Weights of a small mixture-of-experts language model, trained from scratch on English Wikipedia: a shared expert of 64 neurons.
Below are experts of layer 4 (counted from 0) of a mixture-of-experts language model. Rows are named router (the router's row for the expert), down (a neuron's output weights, with its number) and show model dimensions 64-127. Each number is 128 + 32 x the weight over its row's rms, rounded and kept within 0 to 255. Numbers have three digits each.
Before each expert's rows: a language model's description of what the expert responds to. This comes from a sample of Wikipedia text that the model never trained on.

# expert 20
Middle stem pieces of words that take -ic, -ical, -ist, -ian endings, e.g. Bi-bl-ical, prehis-tor-ic, chron-icles, plus agent nouns like author, critic.
router:155173107110135154124114185118098147170139170184123121128147117159179132124159079156118103160153130097091150112123090111125144123088047133147137163114097127102083115125157124162100200140152163
down0:142115115107153193138074149122156099153088110126134097065156116125097085127121117105112100114102103134114107128115164135168115119097155189130076056108191132119136136115087139098178152152140076
down1:182087154111151134154141151113092134157093114105142179133095165158114128110111070124182146102147198121125122105134142146138096119122145094122121177096145172095129206141179117123080080149073134
down2:055135107123104162122079082129111120086136109144125139121156124121087156085101086129049084106177189134144130109154106109115135154133161094110095134110104097110133146036166114091110103138077184
down3:152149117116111147180135135177125109184113122136192108091039097128189157145165106091161118103118148129070081095151105125153133103156140140124093083126130078125083165091109150089148164111117132
down4:119214078116072132070097107126159094111108156117131099146158132148148159072155077186109092146130092105082175148119161074107160116142098121135141147151160129128133103123115089145105139119120135

# expert 15
First piece of a surname after a given name, especially Mc, McC, Sch, Le, W, in cast lists, credits and squad tables.
router:201101105081097130105157106120126129106156173125130127139131066150146158140086066047114069122122147072100161101111090163204134152124133149144091139132068088103118112067132088084103131122133126
down0:145113146080111099168147147123063203145131092106195113130153114153125178151112099110108105127125123120115122103112112142167085174082174149150132101139123192155107100072122104186097170094116137
down1:100165140169184146103094031148114117118070140107218106124160115149130119130151142122173096141145121111088201125166163065121122083164163127041128102117134101168108154110134137122059124201094088
down2:106059120118234169103068087178095086156117130117144150120127133141131102087146189118127128154131169146104122099089126153158132134164083115138079147198160086156114157155168106121117086150106087
down3:152103120095149108088171188122152131180104088109077101117078099086098184188125144115153182124192100176128136169144139139138173151153152146077169153166133156101111127144141082098097125146114133
down4:036139143111122135155087135065102120160121146126154126161135170132116141085194092132076105161162157130113129123102159116072138127155141082070148131124216138131107110141155138149119133128148154

# expert 46
Commas, mostly, plus semicolons and closing-bracket punctuation ending a clause or list item, such as "late fall," or "McKinney, Texas".
router:181159117075175190133142136137077112136152164167174129172081093119115157122143073130161119111119133148100150112107130204142120104160123079133107047106118119164082164114133127171089151150145139
down0:147096089118204154141141172035108146115140139114059134093100061121123104045151150114203160104099124156069155145089157151090169120146105164130198128155065066151091161152134154085154097106122119
down1:143156150171128193152146125135102176155121129065086107160124097117137170184116081152177200118133145118126134136117101149098100098148111124106127067091142130147116121124120127175121112149100127
down2:109109146122103101136084138108146120173161146095140102165143142114137177094104203154112145147213176150103159119155098094128135135066116192072079185159085187102164101157152138133072128126058119
down3:076144061065107107162177119091098108101110081083155079107122140109112127133116151127110145121130079123161154118142112180142128085129093127099145123105174158187172196159113139115170062122149107
down4:087091103118134177155153125137157144145078128105081111129129135127097110187124122102136124174136041115160167121110067175096120147127131164148142058123165157127145057069178157090105093128136122

# expert 23
First pieces of scientific names after labels in taxonomy infoboxes, such as Family: X-antusiidae, Order: Accipi-tri-formes, -idae, Phyl-.
router:108141139061126135180160144101129199106131147121155146095129098113143161155158111133137144135133130057106130099123139112129155090183092164090081167068148106091138132132141117101136145173175117
down0:144211135154068126112091113122097102163144152157101148125080124160082052145121193107216120097102063118153178086117100126090140110130176128099092162127120185071159101121152128140130125168152163
down1:110162101094130103180159090116106124065110078105118125099146098158036194100093133123114133115126160116098079166131120111077138116131144099174109151101169137155100116129192096152076120128134116
down2:157128105155176165075117106134130178121110143169105075102122103105128167102102125154107109140134097178143111217123131111085101126112080150152152137158073166085173125152114174121129142153170081
down3:108115106089051187089116143094143131168101119143129121099125133085183093061159128177108101146094234137096113159144150143148173149111082074164158134148129115175141149100086103126164117141092187
down4:094180112142086135132145142134151137103136157069117139099179184127150144098136131142147113088106154119195185093127139133126099174132094097053153118145105135141178195114154143114176045141096171

# expert 14
Line-initial dashes, bullets, pipes, equals signs and colons in infoboxes, taxonomy lists and tables, e.g. - • Population, Clade:, | Name.
router:126176061135161141128102099126116106139173143124132106063095070135117148119162105123180134141078139120112156151182162132193091086125145151164133164077102074136069106148158171160120134161146116
down0:098123138158126112160197098157192125148129109119091116114079121085109101098178088128145107070106188135127157125144117102091089189204122148176110091150132136143106224058099077110137143088140121
down1:124083129185159108119140098041112098152096101156103176118122091106116110112116155153127157106145102111173107165154139112135054173122137037084213097164193106097112109155129140100113096088158116
down2:070138080089043180150104129098130148155155117106074148125117169119157160165111155151194118066168175091078095187147141136060118134129123091043127096145108196159119143129125145071149148139149104
down3:214101133125142086119105150057158116129164233125129142089156107132139111166123136152152124159147186103118127177081033167155133157112160125170124116134094191116179194140104154157094127091084157
down4:109162183112124080183072104130070103142095073086151139101194190126104177133120085127116130076126113107134139132046165170135115110122099110131111165107148174147098109093097177105097154169170123

# expert 0
First halves of hyphenated compounds and prefixes, often before a hyphen or dash: non-, semi-, runner-up, 48-20 scores, co-, sub-.
router:078117077080124189123109160071063068123219152151113100154116092129173158179113067097115111149098100080120116144114126075134154096166138121136159092100116157137137135126093116105146159117141156
down0:116185081173138183161120157088149126117129126102136113134070183112120092063160126093108082118140118133189122124149091166081127080158149093109165110107125177138113123116134137140153092102117143
down1:138071090164133125138106133107143094133137149080168142163142124176104116118085142113086091167112114145170152104153118099135088098103086120129183075115114131153166195118034109099105138122140119
down2:112131092112169165087102100171096109147099154175143107094129173146144097115116150085162143174118120084122107048093125110164119098161104187176171161178194127138085067076184124099132089146096121
down3:177134128169178127120081134094164137150157138112127128188182094170068114138147119126053098128110159140149106143142109136192124135085113160150144159128131120084150190164146085114126149137172126
down4:140146094111125116065119164153125103169118080160160105125120110064099148146135154124145116171080170104099138093081150130137084191079084058151138167145146112144137114143133068133122143098157142

# expert 63
Plural endings and abstract noun suffixes closing a noun phrase, such as -s, -ations, -ities, or events, schools, history.
router:186109119039157144129113130122112136140116170129113144108125120111143111203159072123169111135146122136078165122068125136157151132149111158097145080093151127044086115118077181074138185138127153
down0:165130105089143163135061139189155175099194100124139141147108075176136119132088142128148140146204098145096167105048162179134102115118158133100172085118104138130161146123111099092177088123197115
down1:143113135140139125109123144115147160138138129108107188123100129120175174190133126165150116111166119124119161118124149090136129077127175116109156099147129096111181139175187119058091098093116100
down2:130128100108145171137137117136104112113112117099129148243068175109137080146165145122099094086053112141139159133175161092111119173119150159094124125128142157089175163070148113151180102152182101
down3:122193189156173171109143148199109161072142153143139132106125077121140175118189102118161131117139125159103114106137083151122147117099111122126121122140100163103117139202112132135140104110128175
down4:148140179075135112193130109121155100100129092100193132118156116127124112116112100102055096089116164131116098127164152143134147153148074140149180114126066133097168113154161139139121121090142084

# expert 5
Inner and final pieces of town and place names, often in location lists or infoboxes, such as -ford, -sburg, -chester, Kam-ien-na.
router:127091173074119115115125127116075097128114159103159138153160143110140179107139076099122088117151131070125133134117095186165122097171066063138152100172094135138036131046108157122089144136143162
down0:121131170118136138126087124150110069046118135106125159144127116139156106138078096148115115150135131120126164162027078182138067148102129143144101134109104129119099180082148152108131078170075127
down1:160135149083037091103121081174139128142117112099132119079123127161118138162135181124168135139170165077165109148102082141105085116143138122156090125119112181082137155084128111090133155107110128
down2:183183107059178097134152115075128168136111178162122174098145142080152151137150095100121158116178109139092127089105099134073131119170102095108131065124136140146135122125120147068104096131126117
down3:050067106126178104158074105190134092145127140194124112117161184156087132128130116170101121123108188138179108147124142151094083118183073169157120066179119107083100146113096095161116183133167121
down4:159115160067162172151173178109177119135161148100138145142078171211182205167142146098198138164115135091092194137119111149065125133088138051108098137145180162125120149120145160145156101146166107

# expert 22
Digits inside dates and years, plus sentence adverbs and connectives after a preposition, such as however, in addition, by contrast.
router:163081147062146159157129177130107143059114136143128095109174091085177116128129095120172106143101091108092152150109079107145134131106128108138079113160107151099088105123106130073131172122171168
down0:110137104052180066141124139177113145112107158095168076125178180162122107132138152125085185133152128131083087127133155189189177091150143171135131145125122136144118115183124138164088105129129137
down1:070130110085159155093171150085135116193148103095136147117132115177122093139091122061070163173152107122095111089079133153136076132166167106091129146059099100174105109165111074099130108156157122
down2:076154094177152145134137133169145086147141115154121176125116081182177176115113113128128158085093101126102145090114161147086141109176123187077093068060203136108064105155063122087152134140133110
down3:152095210169131114102113149042094136147233105165172159132085129138112159084156135166099132041134123112157128144138113140131072102182147153137111090127128089133138158147121112122135083162212147
down4:214104134127173094142137069156161135077179127129165100034119083112152168183122137123111111112157098100079111150126079105185089124104151100156123128080149087113129137097133048151105073117112133

# expert 11
Office and rank words and nearby function words in biographies and officeholder lists, such as Deputy, appointed, Lieutenant, 1st Duke.
router:159108110109135166131103155170079089155213105167169105155121121167194149121151125116097093195059095059138073109104115156140152129138133152148100122137133163122128092088143112134119165080161136
down0:073137103095149120095103202114127206175089106145097093186140166146138159102121135092139134110144182118084146068071147125163104160104132143105057141143129145132165096104146107163116141169152152
down1:146133140133090160158146158207126132078108075089114168183116120098136125123149136187151117140091152124153117149083108154145142193133098116136107101133142126111197129096142099156176144153190148
down2:120153071136121115148124170149128145170094120063147173154136149149180086158110125090154146127136179188141175197131150097138194150140095114113101174086146091159118024150222120135115124108170085
down3:124179104088170175103068149112142100074092090102117100153146103184148121130116130112067154085135113144150176118171149129161096133109150113108104130144133084152185084142133124188119146077074073
down4:202166127115170085105207149078140080097115133144152119165097153120158131136153173154166141104119173137177090199136152087062097144144131116078136156159090136130131151133079158165187120139115062

# expert 17
Wikipedia section heading markers (==) and heading words like Early life, See also, Reception, plus words in proper names such as National Register of Historic Places.
router:141109144127143081128144095201100163129162143106137132111082071135110169131208093078151070148133158112124187126132089154114139146142135135162168093124148149158108148097153118119124234156222097
down0:135140135150132206142161166108114097096148121086105095098118123105086129137157082152076082133136161103143148088066169084146141155198116136115165181141118178186124123073149144182110131061134163
down1:114141096174186049184105119233152157127097136109164159154112106166120101129121075128125096110192133097069154171088164074157139116131187140185169148136156121143119159108167102151168109082161187
down2:139102137125106071153187147151174133067169032100110145128152132126144130051149083177142135083179181081110094176115113152138134126151135143135158127070162124176162107111109116125172120157168145
down3:097131118136104166171140180210139146231175119140148085085115149105102140036121168120208103121118142144172133098137118135087203137161100123064127113094107105113160165106119085152098112108128151
down4:112183099045065085080119081122103121141094088133063067161110112047093107129128163119147154106097112116157145133098126159135170141133119131094079082151153158129135106181105075097125120088105167

# expert 29
Final pieces of personal surnames after a first name, in lists, tables and casts, such as -ović, -ová, -son, -man, Johnson.
router:193092166113112096109135124136120133062143163107144094102118048147150156179157097103132118087112138100127137112091085146215129151156111149113089145142066072113107083093143099091120141115154173
down0:176166118153166115160098120095107176122136148187149156122130144146139138101125153152143107077171183138117119155163065085093136112076075135106160144126101128124164165158128120207151135129132124
down1:161150103177111165094131137084188122103160092148142041154158042155167108164138101175132173127111136115131103166109161162076071120149159097131126112156158131181077240112132120099140130095141144
down2:113159126170118172131110112099137162143083071166073106123233106185096152155104119105129174095093164129161064129154101118125167146165111096177149154136076132160135121151105173150072132110149158
down3:115104111157088121080053104102131097134142116113112072104140146173114134075123111084144142148054096125080167167112166100206119144156144128101162142111115176099151116137178039139147167186126187
down4:087131107088087105141093128103157089136141097088211109150067143157123133134095157151135096196123159110105095137087152158130137128112089130129172118132127120131159119126149082120140104147153144

# expert 39
First piece of a person's given name, such as Ber, Can, Bre, Andrea, Matt, in candidate lists, sports rosters and draws.
router:144136148110168185114141098077091099158184159136137093103048100126168146149130099128150097128111100133103147119108171154119210116095072111101176101134082181098123077130147082093161151137151152
down0:090106104159186100129162095065096117131152102150162146089136135122149148076133132176153125153069145181092135147150185069100159164107111133083198118128150134153162079152187142134104118127142166
down1:084056127146091112142118113200096087064103122117112099134117057142129117134137149148111121102118086170099147148113109143138160128171120120108135133161096140124139089123121146090210176154136098
down2:050165158124123130109134161086128103128123141128127090105085117123189140142076191123209153144141136170110119145111136160121150120114112104159187132142092107129182179095105121078095146130104152
down3:177075083150088098084167102126117171083128190104057066150129154089138147160119125092163125131162144115157065169109140143121128128083138095082160129135155077174110172091092151105063056177112125
down4:132128142086097199121140164163118128107124179135128164161154101105188095172154160102105096112135216089135106142138109097167079144169164152145096112149124146118106155076145131079116103134098096

# expert 47
Opening pieces of surnames right after a given name, often in sports tables and author lists, such as Sch-, Mc-, Beck, Berg.
router:190101139072092125100167142135125125108151157115126147144137078137129156164107073070123088117071152090088140117107083131217141163120121146114076157117039093104130124082133133078114163140118150
down0:159073185100128147164174111078125085095103104113117092143101087115133138126098124104160117081125130164175141142101081172188148126154150142155057094128075097115159140090147073126174078124165130
down1:097174105124106127111105172192080127159134133152097050092169142136100081135159122133061143096137126122138131143146167131048135196149116108120084149095132120128136134098087058082114182127162098
down2:154151146183185108094118110143115092094066148175144098094158073156129074091155130111134121106124099171071090106109096067070155186114160165136130108190148111130172154140146151110158151123108093
down3:163104081177163159133140139052140129128102109090076150142139150116144127119101135098109182080181138110142121210121128092083197134121159144151126130067079142217131140148079177115129095128103116
down4:133073102139102127144148096100095191099107119183076080135162105159103067136102144148134116118103151144139110118159190107105150164108107142161155183140125165117191098149146083154140162143155118

# expert 51
Bare space tokens and word starts before a verb or number in narrative sentences, such as died, drowned, quit, refus, overwhelmed.
router:143146168123143163113099132112138126108127148152100120098100119108113113125195152068100116125093168134057157084163073111157131091143102142110094064123100152109123102091127077083112134130191186
down0:143160111179124129168162139100078172100148119120148084091126167131075123144107086132128076106115076157160138157116109113095192124145111160128144124163140021169133104105131187084166156105164144
down1:144154115157137127112151153182157129133155106112161054106080178149165146093198125220141150111093114077156116161153142136126158106142100135101154104190131154166127144123122126100151105033178120
down2:116108154120089186076141104099164130143098172142092129160143151105148135099065183153162124048110142149160117130194193094133118133089139110161152140176106142063134126144119126195162135140138120
down3:174092124171147113128128123171136167126175155112152115157146132151142123061115060140206107136083100119157115127185167108089139099119111074153114128139104084110144096146111129182124176106160061
down4:100103101125121180120134162133154133130146134122142117090140119112132072144086112099122123142158132109177139139132139126127123138149112061117159113165180201112156154135133170143153128129076167

# expert 24
Adjectives of nationality or scope before nouns, often in sports careers, such as English, national, professional, football, League.
router:108138116115198100171112143125063145114195175174162100130151146122130132127106080149171087188132150099126159101112083154096184141113085153119133072117094158077091204090104112095139211079128190
down0:099174151163130202125119111103108078048177171130121135089126160145048169122105140119125102135097164166113117134118133137101109097169084125109131114129140154061160131166094112116105090130118088
down1:124122132170105139079113107128175118050147139112151153148075108167141065113112097113084136123137125124093172105159153180173151120064122119147089155157109115124108118104153140145118040097149148
down2:141126133167120202224164134135152159128138146136147057165122129133148212081120211158142132195162145131150122099166078102063081096079139133088155185154097084129128094168161109186155067157107136
down3:162086108129061143074110163166113119123180113105173127118099171130157139119109165071122129127123152114158115104117130169184134153138123135012139085098077142185152119169160148148136131117109093
down4:152142089129130097122161138101145071118076143118107106220102089093115095127058172165133137070100143140095096153159129085059104092142055117118149099125193113046103111169129133112081114072101118

# expert 58
Words and == markers in section headings and the line breaks around them, such as History, Career, See also, Chart-s.
router:159104152106110145129187101071116132122148165169131131133089135147129153124179026086155068117096126058119167099082116151173161121148147033109132108141107121074109196144169065103164208128191113
down0:114117092135144149121080166122078124163169150154177122131112129156162078107080034117093075138096138124165155056169089162165115174116138180157135098120098156129144106113119133075165137146120103
down1:146116090142106113151176127035113074154199127132113130103159124052111124128135117119100123184130174092096152149092155169161142095114170058124123124169134136101109101145174103130130120068205092
down2:116190140140093118194126125109132157147191090163132144117155173142135147134153099102192119117144120136177141139080169154152125138165155111083131072131093106168103134114144168112172168097156147
down3:170127102151081138150130132097084106126123124115108140174113146115085131155129051078122107144109140091117158135141105167142106084114124134115091129136086082142151135119165066132125128124173121
down4:077153080125165146122149127078168159133118139112129147170138146114137170074152099147110114074060141121121147158136193171158130118109156173094166132071100060169145158192124191104125179109138114

# expert 25
Articles and possessive determiners before a noun phrase, often after of or in, such as the, his, its, their.
router:173123109093140147148114159140145116108210159103114116128083088096154109108124072101142109122120165137151154079096108163125142126136153099092117111130127142144097079122169124104127136139129149
down0:122101130179095127122058084117134118061137132182096106141125156078134140131090145142141131126118181132166113141160180157144103112116135135153182109179098102133096109133051125117180088094117174
down1:158097136089135136109115123083113178110123141127097096118157157169138075149153116072136063151137140109162187120120136147165134110115156132113152122144135057149103122166143132115120118069191104
down2:163184159143141165149113131188100132133191157124137133058084180184163100121123145075182141162118087174172140139110161117158114073205140119175089142134129166140124118160133096141156158114084111
down3:120103155138154107107156132167104174084170158106134131138122138153125098097124123126194096127132093177120152128110095176081126094110133122088158120141138115111083145173130105160124127159144126
down4:125139117111139067146127146188131137128114129089145110112100072166153129157113126185141104168116130180081125106137138136110166173149136137148173141124105112120076094079138076142085079129106194

# expert 45
Pieces of sports team nicknames and US place names after a city or school, such as Tigers, Redskins, Lions, Penguins, Oregon, Florida.
router:120126090051106137136120135126095150153142189112113070211157102159121107133180118025100034087133128085108102109093090198139142126142129143119063092151135099118100161131090186140113136078157124
down0:193172176148163184151158117112119056170140173122201151087081125080109120205093081175144147168094093076099156171113135171129112118212151098136099126118113081106163139152104164084094103074089107
down1:116110094111121159144087148127120153092155170129078158123155121103127134206134153099146096130163132158168119138169090176141122135087129133101119097112111126148216103141114166087110158191100088
down2:051044092113134128131187136121148107094181149109083155127098169100086132121119128126143086080109114114125099163153122088137164182103220133112080119091131124148095106128109142163166183128126090
down3:134139104115150176134083105100120176144128124155075094149166149117146135111098143088154138132142122140107123167144070151086193131139123143114116102208164079119135151175136122202115108153105133
down4:102174169171141116104155111114144105140100104128099123104130145138143159110126160103112130116136231139156107116179157143110156088137138164118138124096215112105172119141105152140057186072111103

# expert 4
Inner and final pieces of personal first names and surnames, mostly Romance and Slavic, such as Emil-ian-o, Kazimier-z, Pop-e.
router:161102160117185127115116156102080133131139156146145107131133069159107142158171095100114121115088152033132151152122132155135149114138075107132082138128103109156062129111113182098113176088139141
down0:069119099102163102141103143107150158109108118145125163119140102179144117152095096146125111124153217133161166101079151124128100168118105122094114144154102096142119079147154143141096165155167142
down1:165066139152161145128142137144171175143123117110155182154170146169107142138120128118141114134140161095138132119102095166148118112102167104108138144104103088141166117183140155165105147209091144
down2:155131113108172141157184085107058136107098172162091064091101115130059200102136158138111096144134152152133123113139171110157082151142131188077131078123150102096097117126140153162060129125112044
down3:134111139130171138163112126120116059143171127107183104169162100156083145117112083157099156100155118079190132171133166144150108133134121145126097165143134180115114147141129179135048138105158089
down4:168091151128092132108163136171133167113107128173097124157116119131154143117145165188166092108147059111122074146107139063120127105139083099119113136146149099143069025135073073147114125148153147

# expert 38
Greek or Latin prefix pieces of technical, mostly medical or biological words, e.g. poly-ps, hyp-o-gonadism, micro, neuro, anti, syn.
router:180143101081107134134132152155094124167170154115086080095156133192141129132124097144079108146104156113141149101131100133125175148208101159145123137144080138104109147115139104145166182097186155
down0:135089139195143154075125164158175103131140153164076109065199104045136141103099138177100172081159117155171118158142136129070168162116129161153130156110163129145120127133086128102099141099136155
down1:177143146139099110074141101076118192110020128143092099107109141162131162111106112167115143156162122125142150116122142134089103148175107104180120122151108141160143144147159156126133086146136092
down2:155121167121123144162158100099075133090091084169121074114154070147157103046142134109114102107116137058111150164198136086168092169109117089123123141115123156122084146126118036100073140117119122
down3:157120094071096113154134106073155136165122112104131099151156056121135121154120126179150153098141124079118192084102120104110151140079068125162133064120069090096112156133144137127123155148167104
down4:139134061089122157115159106069143148110215181125117142095045185110132088133092147144140114176091122107127109116119175127108161136175147111140100136161113151107103079088149133118177117151110073

# expert 3
Letters inside Cyrillic, Thai, Tamil, Hebrew or Arabic words, line breaks in lists, and the piece after his/her, as in ex-, dad, mom.
router:128099127106177133144110119157056071109188201182160064099155111108127195111141136080121071118063161114116132097144140138188185136117120076120157120090131135120134141118084133105151187110133170
down0:154136159137144126145089092166130174153178091170107102107146143098154081203064118115171141150167094110105144165125160155116035107148108136088091148110079105089100174138153144120106124119131115
down1:148110148160118106144152174171205131124126132112174112116141059094117138180121109127154077163117086104161094177148106152127128105162094124126179148134080122109132084110086130141142094179156133
down2:146125157101100132125138177125100101065142049088147139137104122131136121130169191135170110122146130152109071105042063141133173095171132108066198094155122084137115125121121148040176121153140123
down3:087135076081111097141171138188137104116098112128134111124116148077061124110104092142118125132081104119140148230082118103137081073119122153217101152113099126104087130093157115149127181142123122
down4:096103111098109137158120129113114182165189141107168135133074179153133158122140142161210170099090162079114129146091078111138140161155206135144105140173145131105144081123066084175149067147173065

# expert 41
Personal first names starting a full name in lists, credits and prose, such as John, Michael, Robert, Peter, plus pieces of longer first names.
router:148110132149127111132112109083148152131135165172136116115130066169129118082198113110178097140132115132113159125090137094158145083138113101081107103152111120149120124159160142150125119161152189
down0:123186148129118089161140113120082092131100099131081146110100094134163150167117096131058157092149155130109138123097166103169127155098193189144130130139065165074108135111121106111116099118131126
down1:129121082106111091148073090148123131126212094130144105153145149169086151135125157112144131132135150111128139114135122121116149116100126119138199113081184143153129131076058072140137129117091224
down2:145173119128069093118105072101156145148143123079126157118142095173080155117126117168182153136090138170112113132150165080143161101082133138133123164179162110162134150149135113139091100116087091
down3:149134165087156118135129112112144119075073094115187149114110069100161129170145147136103147117138145089088107115080135195139114154128097147154112118103142175103121130145114060106142116203068134
down4:162115141154147144188097118133144090105073183124136120125058159121139082116168146142142191126130111136115165073141137108070158115141142060184163143147115076129104095154164128128151177095199091

# expert 21
Verbs and prepositions following he or a person's name in career biographies, such as held, received, worked, during, throughout, in.
router:153142119111153190151140142092173102168177190169146100121089126166143140166161079128147127129142210094163114115141139132137108178128172142124126125125065115085115066118129104124145160095175159
down0:123135165155140159141147163110132139118091125149123167155170175110187103099122174085151160048200108130163093063117121099154104097055146103111168198110195117172162128152080079165138095127135097
down1:104189168095150126068131106120111111140152115101185110132066098103154162098121102169099146108182128133090105161096168137126158070175146202089143138091086158138162144089107163117121116095118072
down2:090071120162120138092083129220101127131148127124163124149138135110143160106086112098187148163132117127114130101162125134115204158169112094152139107155062132122116126132160083165106121075111123
down3:079190109132130156137137063145126167133085119092119136089127160163200142148095090171077170095155065136071197111075154103170153161147124135189140131120102117078098121106130126168087081088132116
down4:111116119162108118129144117106074166153158148146128121215114195157157131127123096111123134127148144095111129071170183107207116171117134110143127126155103114143120188226151133135154185118131106

# expert 12
Nouns and words right after verbs like received, made, gained, earned, such as acclaim, attention, touchdown, help.
router:143116112141150154092138110114106140116110112098149148147094091125157089165128077140187122127130159101117146135124081137134169080159130095165124125128091105099101082085098124158162123108138164
down0:123112126171119074135141093114090135158156182168126134130103181182079091130124152143154119083124114120126130142149164058113163121131131112109170097129148131166061153220140134088090146130104148
down1:196076120073140123128129113091132126177107188134089140086089125143103153189152161096076117073142101121106115033129152163145114121095141130080098067119151138148114108164079103066118144123167067
down2:116120060194128107122117118142133122163124153109160077195178145165170136097105115149101143062092111157128098138133089138178153082132162142113135178140172135109051090161168111133138182095153088
down3:168152120121049123164136149090143145153138139088098096153106133157150176155182142102104164147085154114081183077096105115104092120143088152075140136131095122141105047074183154125174179134146108
down4:204180189184155129108143189164107148100128117112120102180127109166140151131117137110136123123141147124119184112153155099127056135078139156120097167135160121201118165177141130122131133087131111

# expert 10
Capital-letter abbreviations and country codes in tables and infoboxes (ITA, NEAT, OCLC), plus degree and second marks in coordinates.
router:186176107113160111166082072118076077174196113104138085149120119162088096104135112158164080110152095135081153107112111097103133139114107129141155171108144096128135113073124127117175124104147125
down0:157058138147126124114119181185131142127086149112141135187105159189088133129174119147137088189165119190082172148113125094084101092175154080118116090148126103103101089093107135137174158117141151
down1:190138133203131136099174081136150085090159120087091197145103127175129094135114103126163146141118078080126093166135152052150115083150144129119174106157159141152100191075181109181137109084124138
down2:171132169122143052146110127125116113113162090086142120126130129154098129100114109127118140134150061138074147196116143104156170075131131150137132138165120133112118090124184119117128099137158144
down3:077166148171111130140133214146145137152168123093136142146116125154132120083083087109143067141156115142119126153110084073190142079141072121130161144062097166102145056193092148079119116122150162
down4:096145129150131151114174063151149111162096174112088168109115183171162122083172206146128094143102117165135151115106088112116127160114145124169148075138191141102087130070152140115142130116186140